Below are experts of layer 3 (counted from 0) of a mixture-of-experts language model. Rows are named router (the router's row for the expert), gate (a neuron's input weights, with its number), up (a neuron's input weights, with its number) and show model dimensions 64-95. Each number is 128 + 32 x the weight over its row's rms, rounded and kept within 0 to 255. Numbers have three digits each.
After each expert's rows: a language model's description of what the expert responds to; "comes after" lists some tokens at least twice as common just before its tokens as in all text. This comes from a sample of Wikipedia text that the model never trained on. Tokens count by the router's weight.

# expert 45
router:120146096096127090106115119063117100128176143100115079118148124138117112135175097206111096155107
gate0:185173095113152176082117155115106129093089094105101128137154049093175140162167129053107104170116
up0:155160128170142122156066096133058098079127146141155098121123139097074139120132131073118085136089
gate1:131147110147116079150101107159130037089098181127098139130150177116128078175172119100105138116134
up1:103118122122098166174095112089159131168110123135132127149177070083187159135135105182132162165131
gate2:138045173157101134109148163127086081145134134124126098092161165123099089111166118138105096110144
up2:170110129158116117137166185114144123156143143186109178092081200120121128126049154134147124135113
gate3:083107108127115136080166127133101156088091130140161161106183135136091144125092117127131146143146
up3:125170090112127106052112135151124090108146122178193153184098115088157105120101144120140102144198
gate4:132111082125111118138126137103190117164125177061161103120143083141091110166084143171175105097078
up4:120131102165175115154151087155110141145132167147203151127171168157129163137089150125132145187137
gate5:143153121138049185190140037074099156162145154138113095118102151139091105114171112100186119088171
up5:064183131187065147093187085067121239107095195100108119133189157128122121121161120128133066116106
gate6:175131113134170113138123090161076180091099162154154090169148101138186149119099080133114096124100
up6:077140116135126119137139122066091102094090155146186134082026127144155110160154122101112122148138
gate7:178162155087106160093106152142084107175132104131109128131147144203094195077148136105054107110155
up7:149144063179048172116111118146103103114139184165131095143081119127155132142132127157078086113174
gate8:080147131146114079089087143133173117131097156110172151103150100065101142104138118103099105137156
up8:115147118167143100208096144162080111106148127128138147148176155140107087165126202145109124193154
gate9:104049155090127108084145118087098097140137137104204095137145096127097118177125103130143121082133
up9:162175209166069211160137142090140105145142111125147161157110152142123162123114106147155147091144
gate10:098085167142148179091143154143134148161105079124133182128104083125161133175195141136126107129106
up10:116071078142159139115121129145156085171129118148115171195114136147096106122101140120081110115112
gate11:109132142127151022143117156125141166104125068144118154098151150134067096080158161149109100175122
up11:135109165135117102100107132151134119158145159114119122125153119118127091084170197129139159111024
gate12:133125134137121118090170143142153110154080132173147077098137162188111161082125131211103154147134
up12:146077105172115151142100114121131140128106114076141101083168135137132138158149122155093076134151
gate13:125105118098154116124134138184156062177142086090145135134096095081093115128191140200116100127182
up13:149096097184173154145164099132131150121140096093163176112065142117117084127122166164171117195101
gate14:118154156109122123080066170138127132091157093109136072026150181132168132147135148127156095122117
up14:131148026123091190139119074108154159072084091127139148143129100189084076090084136102219106130170
gate15:115090159172131177086145142095149191171175130155130145151148176176160132165152181103132111151101
up15:141184128126081114152180131089121157089158127141174096110077194133132119144125176078215091130135
gate16:149157120112123130132081112137145146144094103173034101158171091127113140140158105080115121144148
up16:173071131121130136113153098113164163102122169133138185134209121110100135113122090173140133028181
gate17:141151093162204139122129131179121133129120084079101086131177105105073129117184115144122074116128
up17:110170133136172158152143163144106122171136110139136164134153134126071099050109132152069099126125
gate18:109167139118079157120168110127158134128135120115138135091082109096137083178160137098196114078089
up18:167119170158170087119146183136125130088138138136143149127171155170125105110107153096166143125138
gate19:150129118142147038081138070101130136106107092129035147118138134162162115170128151165100078183071
up19:115122138110074134153128114166079120160116174146137085165088095096100113125134131160076157108086
gate20:136085146174185115134112130100146123105149091098115100150128132096121109080095095128098103166078
up20:136074140137115130082138128092131125133086071142128154178175118164079129176117086094190077155102
Line breaks and months. Line breaks ending table rows and list items, blank cells, and month names in dates, such as September, May, October.
comes after: " |", "|", ")", "=", "In", " on"

# expert 38
router:139158174118143115097076169152149091067144150140120100115119212120146164087185137204106127139073
gate0:105108142146150140169070171139142080150155127160137159122115114153108127078180161086157151143162
up0:151087109113141115122116105146126182162112097178160132072122171106144102111111132110131138133173
gate1:200147144129126134109125122170177092173129095086106164094088088157147150109120091131139162088180
up1:056119192155101093170099132095118149079147134179162087133087149123149160150125129147063122147108
gate2:099116103041173095146095165104101108132122117087154109106139121093091166082111138156144123121085
up2:109125154169152087131125162131166127135154110111108125155177144175119130180160095122095099157154
gate3:113114142157111131118076142144161119120117178158136153127149215168111115128109131119130102072059
up3:076150127107126124046144115105149136078140111120092170144157106098108139153123192120132138152115
gate4:095141148159106157134149107129085093067059137114068110104167092164116101127121101143088092112135
up4:096113170065164134157108128117121149110095150116131032119106098106117074110197127141126136160139
gate5:091160184170104097128153155087088088122101080115103134101123139192161098113112082128131150169095
up5:093094114110106136154143146151135173110157161108081153173121067131148087148149092132108085159104
gate6:173093139157088151178146134105137124131104102154149101155106203091147136176120109144141066103147
up6:140156135137156145097117168102109092126117179143154101133154105117046133111067170128163138114100
gate7:090144156107095126079118174176112174110139101135132092124169065144105175196156123135181130119195
up7:085108158142062110169154104122130148120077152175168093086101097121085111192175187097165075047094
gate8:128121060130078153167161099141101136059123159128146152135096111098150149087097125159118144113138
up8:082131102116142152117133152119123151125146126118143141097066127118096120112103122142091115091105
gate9:098179145136128131160107106122121113130163054106089116156123083158160119105119119155115090154106
up9:085126140158158137070136085143110199140109149108149046157067114072077116097163123120162114106069
gate10:134101125146078142155137167129133122109074146140114110097113120123118155099118132146110109142114
up10:090177084113080138163116183140098114179120118126128086125174079119119134096140167177149150071129
gate11:119137162098170125148124087201157140137173112150142134134113087104037151076194073133103119212082
up11:138134150073132138160112126104173093126152107140117109118194117156138130116132124174163120131074
gate12:169187125127157140158150123110139098145113174202093167115087109171107150129195130119123110166063
up12:131126139083122174110140081105091074133133171145128190153119129182102167116118094086087167152119
gate13:068106076165176143062103177100166158142116196092106144094172095124106107126166203169119125105096
up13:130178150159136175072069128132148182090102132114149117159108091118126083144104139092081084082140
gate14:166132146068178138152121122159143186123091173114195128125125143128111132058101120147131111169148
up14:126074144083108151144178130142137120120124141151193069223153147142113154147056130123105166156177
gate15:139148114126088143139166098184153072106122027166110115092142188167094194149152124102125066095126
up15:091142132076123147115086143155104100072123169089156089147200145097130118142123106168093140140184
gate16:124162156165106106101164105131139111079100119150032099166139161108093062118154187123102091038162
up16:122156158104142213154182083166109125108153167125092138156133100131124101175126112093108111108138
gate17:101141153169081123145108073178166079123180166168116127173094197137093191144146055128064169097123
up17:118087139110110064185126119092087129104137148145134118190103128094149109155076116100130155149083
gate18:146113171151051158185054176100211160123159148143087153118147121176167130176155124189139123137090
up18:202139170153124132172094132123189060105123165174168121151135107199083152120163129130151079095161
gate19:132073156113157143128101106093123192142104148096125124178148189166096113189119125146150134097171
up19:111102102078108137148120120145104140147147134101155067098143172142123092103162160113167147146094
gate20:106097120161102153124114161099145086075149057087116151094138144180117160096138140134164136126095
up20:092104154152080136115132195121124081144137156131128106151143118122131119117115151107118189133079
Hyphens, dashes, commas. Hyphens, en dashes and commas in dates, number ranges, table rules and list bullets, plus word-final suffixes like -ty, -er.
comes after: "\n", "-", " 1", "|", " 2", " 3"

# expert 13
router:146119047168167148154142180103130152118171156078146167059134077131134091120134102154151122130106
gate0:036143156110105163156109118142084124054074162177150110086107147105113088095104134190133135091120
up0:110134137197094092189123092100111119079092140144166148060128094111085060138124160162137143097171
gate1:141152159138183125137106186124162125067162143149140155161136111164087130130173100142082155129121
up1:159139139084132113080137108176101141153192124127168129104125089128174139158141141208153128151155
gate2:121157071093034172120182142148102116105116101089093147075175185129154139092129105188105116161149
up2:141102109125192134156214118094139135055164142144131099098154116104146116163093124122170075122131
gate3:142140123122123146087198154091081142143124125030170095119172134155137106116165109120128148163118
up3:193181115110097120066172088205152131122125122146178126137083180087142137089071125188144128130143
gate4:145192159178124135166145130082110104145154160122187067144103074209077110107143118072145108145157
up4:102046110085095084161178103081109142147118121086108152104113125147089104167144098152188181145093
gate5:097132096165188102175240130163209107121187107099131099121125138134080123036132087140068154133078
up5:096076111149178167104107072120061158070068140107145182135125086159199082145161142133112115105111
gate6:184123071085139104121120140120186114140096077146160192137140135159103110142118113154183105113121
up6:124127122131197161168164143140108120167139126152133091130146142127100081137103085183135083124149
gate7:135124186120139088129121159108123055104142207112162152134092108161151165180179166135182135137096
up7:130139065140153120097129126127131126203102121136169118133176137131107099144141117105140102136103
gate8:108169076188184117093093112134080134124132159091088151068127125113102168075088126117128143117154
up8:142080158185143059171140103068135145068125119202102143127153045141106189104131213138186119110098
gate9:137161091164133085161136025183133113111174190057114153222069133174128138148141147092080150107094
up9:157131187130096098157087208148063135143187129183083141173096152144110109176191118123142120170090
gate10:177106169143113163182116100148138186165107114087124111176146041163153132095160087119126136106118
up10:159124128090144079081168066172113082153164115145149095159095144140116091155083156137143127126099
gate11:104187112155172181137096142122113150148140066132097042134095137166101119100141140066163152136112
up11:155161186090107169164125071053166094099115147109095107109153144147136149109143076143107085062128
gate12:093131104083109060144142115181122138049150104172106126163142115137145152156104146160137154121131
up12:131135122129112087137031134104094132118089153118133149081167140169161097103069148138108155147131
gate13:129090127120162159151193124132095087177142111110147106135167050112137102140138200175175123156100
up13:113103107108132145097160123124127123111103122146122128148140088154098151121102058134062054094089
gate14:146129154125176130112186159104145163112144147105155151075138085150105168169118115147161139114152
up14:109146154132102127062109186114153149067159098137120075171117119116143139200113170122158115130123
gate15:099123200176155105133164105120119148131106065157101136103179095065085112136172081177102076172128
up15:152138116198058095183137137145140153152078133186143097111111065150106142108180165167151205149106
gate16:131154141112171121121120116158167123105137106090064157143109130174106150136110121051070139106103
up16:129136225161128125097085202165148173116112120139152132102120121210120160163094159134124121097101
gate17:155092151096156134115172115191106109185138087116082149101143130120168103133119037110107152139187
up17:145167062161118136098089166078150128096132179107186184118113124156155155131084150134120142117144
gate18:151094104079099115041183087138185095116143141130128112197165137189096158123186172098095119099109
up18:104105152151161116130120054100162094128088156134073128146167132139135107186165111129137087130130
gate19:075181176182083152112158128061138088195168124118153066128097143191121134109109144143183144147100
up19:177119143152094144139203103100103131174068084079124081128137114125052134142097102125125170105172
gate20:124144111167080117117176113122087099067144129115128114097114075128122088090176083139128174092124
up20:110169088117156125119106085152138160167115119107128172105103056091107153099114058143117144167139
List and table markers. Line-start dashes, bullets and table pipes in lists, squad lineups and stat tables, plus sentence-initial He and also.
comes after: "\n", ")", "\n\n", "\n ", "  ", "\n   "

# expert 16
router:126134093186103128117174183088144104129148079079129102117136090145103130142153156124131117082126
gate0:182170151172141105163144142077108137157110159119116138090128123113150133167134134101243120139112
up0:111117131134139083094059152101085163090095127132156117115140156097154121119082171149123168126124
gate1:059169086118153097094115159137135083117154186144134109131159053152081126130130184132188109106126
up1:128153125095086135093147138172048031115131141085178078090166122092162100113134161098114133150050
gate2:082141107057102139164147142170118128152100131121144130092148098107140094119105126119129173109150
up2:182145109092144133125102124125138153089110191149128143105153106123134141186097172097112085182143
gate3:115126124117089144089096101142117121133214142108138127178103153117144153156176095186176093062099
up3:119109181100148093131076191153138151168086108147141183106049095140190102160133177112122074119084
gate4:107190108134116149161111118121199102131148137116150127100152163097135131159181129114145113089098
up4:188049160128147117157140142102184116112163122186130119088163132142141110107129131115107087057193
gate5:167150111080127106094115109111128154150161136094097101133162108093163145091082140075105121151083
up5:101176105121100113089120103138151099110178158086118092129154117173061085170090082077081099096138
gate6:139137102159145158181111129138103143122078130057118133106165093096063115136078105126115178151149
up6:145083171123112157163171156124112193160209163157096166101115156165055130150115151144184101144159
gate7:114151187078211107102101142146042153090096127133087076107155110124144164155061122178076082130148
up7:180126143166124032173193155135103118112165094119080134136111140100185113118113086088106138185110
gate8:139121125150153117108167117161089163096150134120146114171108151123126046120148106077071124137141
up8:131075186101192145160086010162130131091096124094145131147092127101139150136144157108136089110072
gate9:223110081065120175171133136142140090126168067167112122190160090125156128153119148187104118154075
up9:102111093120159113135104083119207154114101095136174136149167107139127164147086080177144127174159
gate10:127165129117180133186098163121150104165116071123131117099119171144199081130116148127094102130125
up10:169165136152156147160117157129114151079120102147133162070143131127124108080189139147112149116150
gate11:131109090067145134107106097136154144201076139145113129073151109186150108095133127143110087158161
up11:164099139086136130117141127171160123121108132188148183146106093086143068142144127115166194120092
gate12:112161142123087143176108180121134149171095112107095059172104146140154173093129136153125128151097
up12:093186094157123156132095137085113152128156104117127127102069098114170153127147089124133160143153
gate13:152177162084093110139118124089139131162100121141097104141094094169107165157135194100127112069171
up13:110169111106054077178104106167172165107172082055126158152145136089098139142157103104156134109102
gate14:163139104125188078158156121156108165132162130087167110114145111118091161119096179153084120194066
up14:160109094137095082105127047128154161076117158064119118113152154081106154152163143054124131136083
gate15:148159093092140108073098150104141083151159138133089160107189114114098130103136164124163160108109
up15:144097111157112092168163142146106241114119099072120092125119069103080169099124060144118111158170
gate16:104169123173186162181151162139150117150157084109134147140176132179129124146092131074153194186181
up16:156118131134153125139105075152106131123105156156147102163160046112161161096094160140148060131114
gate17:098111087147190115134159189089098148170063110086142130167103112178123135131136116129135155152113
up17:116149086168110110113090136158107094132131142124105126140129105169055117110096149133111147104103
gate18:164113142137116094112137132099091104087183131106126126123137166170122140192109032128177133107099
up18:155111127101109125135116130089106134134126096125112119090145067144149109055159086123091106138146
gate19:131130075167101102106126081142126121081108142113087146067123149079121152173117101140106165162148
up19:122139090170080160151182128082157128122158115127197157108130157178183153163194096076137141118185
gate20:084142119149137187165155151113045165124134127160124128107146154180110103064109070118095161114142
up20:103146122142104182148070203069085123102134145096123157114152106159043139082159163136116086194154
Articles and determiners. Articles and possessive determiners starting a noun phrase, mostly the, a, The, his, its, plus sentence-initial Both and Many.
comes after: " of", "'", " in", ",", ".", " for"

# expert 35
router:102154124049094139168195137100151114085097161127098052154179073139097065089137106177117121133107
gate0:136146157133126071108101113105085054070135220159177103167147144102122090123152147166128153088080
up0:135139107088110179132072156157150167095115114106109095060102127136064164161082086104133143155080
gate1:133160169069133135095076108078121117136186157195116185102111170138154081162194128188134081074122
up1:150064111146062111169104135150119138131121128116178109140125134141150166085151145149094147174093
gate2:122116102134121116208251163059139121120105118150106113143162105136154161101132096132112145156086
up2:086164147191154144160139125138122162181167136146092149133175102166106181170137094099052081147073
gate3:161155064097158157136163129171095087059158093142108087182108120105107152137100075112134184179123
up3:105095138147076125091154137093156163077165105160104087112143087113138147183208108109137163126129
gate4:091141123085087138189135131101108123123043131128100140155151097221178157109107065092111167086169
up4:110123147187141167134120069170148138053146132058113119135122112083099109153118116132104167146178
gate5:103104103136120158170147150084165100092144119079111140061226120118146115084150084165109113159121
up5:070119111121122151145133114167134142125152139154165130131139113079158153098143150102132119148095
gate6:136131166078152119204154171104123088096165133142131166165114167142101113130105054151142102085158
up6:139092155161143192156127092132156125121132151110125125143138167120121168110101177140054141124103
gate7:130119115118113130156124116137116119097084090085156122130135166180087106134185124150135081152095
up7:139138110131190123138124122117130123153147141095093135098120158101158127131130035082113162202140
gate8:149090133131118158153154134106182128099142091119104149186133091103131126180121158118090146137123
up8:116146138096111138115144077089089141162141102135163130139076102083176089138089046118148085156165
gate9:129150135095116161071111100098159089138073142099138184135150070107206109132159045128100132115088
up9:102177177102161156083182136104102128168083159110159118063127153128117111162149114083096120144150
gate10:090151054089175100129138139102082204090090114131115150152170154148134179105136141126203137189175
up10:143099125151150125145195147149064107135110082109143168126164153125131092113138114106120105000149
gate11:109131088122100156166124140106147105147115131100139157190145113107148101141150088110137138145106
up11:045126192104132119155153129159151159083143125082170070137133157112161142156110110152078150109082
gate12:068122139081166101136127096127136109162098159112155098163101076125099044087113138086110131135105
up12:191157111103067072134119154119139168122102092128124166106108200116153176141112141091131066179120
gate13:099105150122123187122150078058112146111061120120162104104118119144109129137122095089087104096172
up13:175159097169122141176136168089114071100118104103151113115081143125156080139092110162104160101120
gate14:072167086173131098117122144099152154170140136106052154143178137109171131136148087122139104162134
up14:108061102161165137092126049122135103125172113142209073111101133112125056162131163165120103151083
gate15:065107131048116146122180073067145134088133123123146067082083160131125101106149093150088160133086
up15:102137112108139159164143091120120126169128164139147130103147132123110097131078153147108155094138
gate16:148123114140122171178115131100129132114079097106100090122095114103118103124166111174166104151106
up16:170085099138173146068180166155125122129129135160135129129125096091193068204156152096085101121080
gate17:132122116102111177167136168132142095081079141146102098153150101146152137090154067151100106074150
up17:126143068132110113139131128125140137100077139138112111094098107150148129106170118101135137095196
gate18:137108144118111112115110113119157174107149125112137127135187060130145187134170129124142113108144
up18:080133237140072118192152121123143150150108069129118144102084188130157159121118124133130063148164
gate19:130118046080103182132122096099124140174154145074153084124117070119114168084112091125132161113176
up19:148108119099124040175119139126182126100186115114130128171104125172154131142118154121124098177131
gate20:124116089150137180118090157124164137114069157148115117118148113155137123045146096105134118148153
up20:145099145155132085076135152161156069076143160122090147110130110139086106144120107104087113143134
Sports and performance career. Words about sports and performing careers, such as season, played, game, team, player, film, song, especially in biographies and match tables.
comes after: " |", " the", "|", " was", " his", " he"

# expert 3
router:114199119085146089156158161122184086105094115080083073157165158189123092102144200118154150137086
gate0:112168072097120179170108129129121154088132110119134165120183116159138133106085111147104120144176
up0:121115175096198109151182126124095144123123177085184163137142134174165146177139118099161120158173
gate1:122177112123116107086180123113201090131128173196109174185051122121127179169098116152105123159116
up1:130118208117098155126162109144127147135189120130172120143109131160145117144101113167062192157159
gate2:144152114145111136134167136107116144096106147114107139225148134150136113155118095131108132120180
up2:118139159106162038140066113130144163119133107070141131125133109104112052132121172151155128128147
gate3:102132100137099153106179160118053159138108109086079110152119149177123139102146122140193157121167
up3:110140021110154083178104159113076147117123184149148164087112162116107080123156129143079127108132
gate4:096169132139159103156133131102089077116126095104087145089223145155136180150175172118146151168160
up4:097096118086144136118122088162109173114142129170132142181162149129161075151037144108146140144197
gate5:118161109115125131186166164121114076119113101094147095129192145123110132150128165101126109158161
up5:126146089158091147154168143199197124146127122108125177141109128199082146132110119173075107162100
gate6:150144111128187126170147124095174122124064115047148106129154095139067169154163106100105145105163
up6:124159116115141165099183168110083111121169148085088073173152135124111075150151180154202173119137
gate7:124157109103113111140107122171150107081153089115139155054125172110145189097109153149148147138162
up7:131080098094116066086081136132125129094135063149093131100108078085138109112092097108167060138149
gate8:153158129130135118142133159118238065125153122116119140195114123102126157137083094083146119132119
up8:163141159144101079129099143164149151157216131131102126122079114100042157109145130122108111122152
gate9:116168126081129109154110159155137145139194169111186126060191190153168183184196137180179125164174
up9:142185114140172180122125108130129174149158156118069067152120147067144127092100056097087109105141
gate10:099140138180093148143111142117108173136116113137110062095124208174114180126163098097114177107091
up10:082101147094150047104065095147122134104151095125061109094132109117081162111145168152151099119142
gate11:121139156170111105174115130074113144106096115116083120084144105133187168127216091111127182201111
up11:142122169115148107192144153153076149167144104128151123144171152157128148112113141168152120132079
gate12:108097164083127188165185177132124121168105082126091124144110143151177111128165131124109096113139
up12:149125124174134127151135100146058149146161181092147145052094109135164079147157141120113071079102
gate13:062166082131110158162097136135071157094132164079124116206144131122139094149118112104154135127133
up13:151135139135160142150151083068111192093139125146166104102101126171114115142130108144103154122072
gate14:053135179106140126113131152130173156089080115096099164146181127178103112112169151116127145167158
up14:089154120126135138145104125118143173157109089097115107155149103184064159176086135065116119132158
gate15:127161183149137105166160185153131131133094043105072037148165148137130139144140093141101133120084
up15:115106185173120115108089194105209139136132095149114084132096140090169062102112188174146118134167
gate16:123129082129160103086163182118088090113105148114128123155161159167134143106145135120155124160145
up16:136166163118127061189106172128114145136116079174104110066129126123082178111144128115171170133079
gate17:062097128138155168128132172099113144165081145112103171145154093111162150115113106106138160125148
up17:135131091132128078111118154065113083112101147145149127098122064117134141092111079058150118138132
gate18:152118092122167184124092096094147094086060178141142091169137114104160107112140096129086069115180
up18:149151109108137113169155129142160167117137083174090150115139180114100130068124085179158138173186
gate19:105135142071165110123083141128089115142091086126126111108085109141146124119109197088147123141127
up19:187140127213156164091172136153198158151164126167115143081075146182095187118144175140159119147086
gate20:119196092119180130168139138133139167151171123139147155106116156111093210154146105086116087127122
up20:104132095100189128150068119185155111149113145139132083131141082094132113103107139128131155140114
Counting and period nouns. Number words and time or media nouns after an article, such as number-one, first, season, years, time, film.
comes after: " the", " a", " first", " The", " his", " two"

# expert 43
router:199153115124170134127101139071119132106201158146090081114110150126175131120165124120144076112101
gate0:156101050140103162073133184117135169158144175144090142201163125103168134115137079116112103093146
up0:105171060132142104134070098146153133156155142154205135038155119108143186111161090143153077149115
gate1:053135116043157123170144141101101108153155187129145113096081157134188141112131138109132128183129
up1:135116097189137123106103093119122179119157140156151121138104126108105113155144225148053163120175
gate2:144181089102074101098127109141128083131179119102155181112117112151154153095110125110092077143112
up2:185169151145136144016167127100126091102092094081130093116102196086095191097064125173113129146123
gate3:127156102116082148144123104136113163071108101125100073164104152144161164117164144123124128108066
up3:236136119114161128081157177127147132139155156129154089141132134149177059076171081122053124153162
gate4:144143151169118124036094093137239117184149093082111144148155080123045119081168127044107092094201
up4:131132122116120139070090107145172168105133119111133220156081158115141146119116126092122096082080
gate5:124128126104157133120113146069178145140078099150134097171192151128078163151162150134119054117165
up5:115153123097132149084146142092037174088154147129117110129172165162124166152102125133121147159073
gate6:125159135164096125114098056060137063100163110146120116095142116096186136097184108120110119123070
up6:174119131114126085136141138091101126098138144088243131117104135148098072122087151105138178118150
gate7:157092105126140115146137142126096102129143155097088041122135149112144124119104147116107104176090
up7:152143156113106141158238049144108093137135136110109075147090092059110112145107162125183126161112
gate8:144109055138116160118151080143176127144095140116131113155166161146097093133154116096136112128091
up8:054163149171183127159107162143083167150154099154139135115156151104114110109126051113150102006186
gate9:072105082128191093092164125200120131116118084153179156187066158132115172156185098177154110113118
up9:112160143066146190206159117125160096118176075082145197136176155124094156166164116101080083183129
gate10:195088110068059132130143142094173142146173142164097112174126160133186200089096150140108097065176
up10:170071166192092098135128155143103106090185178064151098080126127126068113102110036098061124135109
gate11:183160124184150136151141104101088197159171125072124172067126108125143131103179113099080125166173
up11:141164098118085102128115073161203153142129118127126115129104132108144098107116156115173098094105
gate12:154198115104170153161169145127118110140150148137136097099149118083093177081120161105145105110122
up12:128108164123168126128158143104114130116113152122099051148109168076089125105067146060064074076078
gate13:179143168112141132059137125100139147068117057172129178149193127137139101135095135177140164144148
up13:079115053152157127147120142123107181159178116127094083163195131176102145117108112132117071145086
gate14:155155133090112175150149143174126127118189101120131202163137072169091155112082095092158155063135
up14:121129070115134169120107143109148130106132101112126131123112102116183128078140087104084119150139
gate15:102107080109195134151095122155134106075154140049178195095200049105184134086131164125063151116115
up15:102102147132149075094172075113144157077115179194067170162108090094171094146149093105126202118167
gate16:142093107174099186157099199154120117149124133168144104152164103179119058130114130117126145147110
up16:132112156135099196098140081106094159134149112142182100108112143166179080134090120116076159096136
gate17:103199133174146131117113108141088094096076101115075124114104154107088078150143133109112073090139
up17:141125196143120048154156083164134146150140131114147107171078137147159157145130162127117127102085
gate18:135117143192128104140106139110156076095121142126141139103159117094171104108125128104132182092140
up18:171171153056181125120179150181122151096148108139206087097161084116087186102112145096065091122124
gate19:156083136159086099125136135123155096202127117122133125142135096136083138140153163122161116077104
up19:124104139097164119133111124144144179103143144057067039134080072123137100126069097128144159106153
gate20:122066100096138107203104136151130174094084100151124121072192111126123175131125134162160140143171
up20:050196150125142130164107103070097114123127138109042177003129091164179133154144138149124111139127
Hyphens and list dashes. Hyphens inside compounds (dot-com, Multi-byte), list-item dashes, and table separator dashes and pipes, plus some was/are after subjects.
comes after: "\n", "|", "-", " al", " non", " re"

# expert 55
router:147099114120177085137111162142111112105149079128151122075125117138085177071122163108144092152082
gate0:153124111083179130103105204194088107151170128134168121166142103164137096106119134104118139164119
up0:073195180127134134140167151144159153148073130083134180123181125118183117148134111143109157015119
gate1:175126106122116158153123100057110174198121143071114071168099137160136131126152145165172068215182
up1:104159146097151125134120151194150129233099153144078101158141192139109130124111119173091132092100
gate2:138195100107167156081111085129120127151141091108117117143082091086073182119088147103141097122122
up2:083214094107128147119166047122158158124114098167186073087134095120130139121095196150083164180150
gate3:148117121142148117084127075141185104138120121167126133161101093130088128127104160065084170104120
up3:152124130105137189160141088114139098128132106105122147165121099112094110124093144116118090127161
gate4:116136132151118114095166104149099108169108141107134174085182171137171178138064095134133140079175
up4:115125046126152128195169185106088113165103156148129154131174108121141140068125093084141145118172
gate5:145131165074125132091096094073157149105095104128090201161067170161183120108111164084122153091154
up5:144121100118148133155138133148156209061119108075116137127109103135086142116152154110152191190087
gate6:184118082153141116083159164148143114078126075173148172163161090073121109089132166202102165150121
up6:102162111026186100111123079116144131064160105148114156114141142145176119129178145114139140166113
gate7:098134136120111158139116123112126106113102112115133089154201123157123170134149139118136137101228
up7:114107143144128115164130120087094121131104160147110096089116124118118091068100093115103123130194
gate8:157115152123079079170162129128093126083093175161120136084103119126102184148111151143082156143122
up8:143146098137099149114088160166115131114137090089076112086168129201110130107094096120103076132111
gate9:136145123158156132170042066151121144132103127135090150184149128142104165138108146093132100066172
up9:153126084169138124154137113150111142134039114121140164095146084103103154092143182122100132138167
gate10:150079126146143124110087144102089076123117055132078111130171091175099121169165085137118164105145
up10:154136026110136145084113112173103111165149136101136137165114133141114116176097128139159129101133
gate11:083094130162120203100113130124085174075116132137111133081110119143168122137199140135150129148089
up11:094058144131128148111121071141143105112083133137126197112098158170117096156132119124143159177126
gate12:137132154077154099139153158125149117153115118113144152165090095157169095137074148124131150154105
up12:144159154103105090195125141174152141102120138132136113152089073079095186124156102107182101106127
gate13:138108149144109101144127084064141123124141124142074145104123093121196117069144167125151109039101
up13:131111119192070142129079116153068168116157174169155154139068117118137109109131084097126121082126
gate14:092094096074098134093105107100107134123095152161138123125167115100161139160170112139146164139134
up14:102147129152118104133122119070138033134112176138170108133107082111135140070169123154137099188140
gate15:123111134127126099141157131108103132081107058119130123142083165071106122137032127148100178113121
up15:104137115128118084122103090134163137119106073149044103134160105129124082123174127057159140125097
gate16:162108151123182112174131118111123112149187162072123189077059118187149103157064160075095111111173
up16:099117088124042097180121100106087106114119122152104094137139134206172154157148109132193064117090
gate17:174175098154151139130136192145117142138090083123085184114066142122124124160102138140101099120130
up17:137113126070100073123126148161161175068144069141130135185135135090138100189080157147143117139156
gate18:150128130128106112121136141147101099129079122115119112121139231121103162143157111071127177153140
up18:157142143150167101150079163089184086145091250083091109084146079114115127148120131144146122177094
gate19:116141135122092116126199129119116177117128155141104128168121137110103082122130121152111058127135
up19:106057135142110089122072172110114112130060199183126114128124118083147144099153114128167111148101
gate20:164077132109138124157098154137086120100139191106200121075098150058124097140094153166151083122169
up20:161081116137115093113129124097114082095133124135140162077109082114135106159139088123178077118209
Articles and conjunctions. Function words inside noun phrases and clauses, such as of, the, and, that, which, notably Bachelor of Arts.
comes after: " of", "s", " in", " to", " for", " on"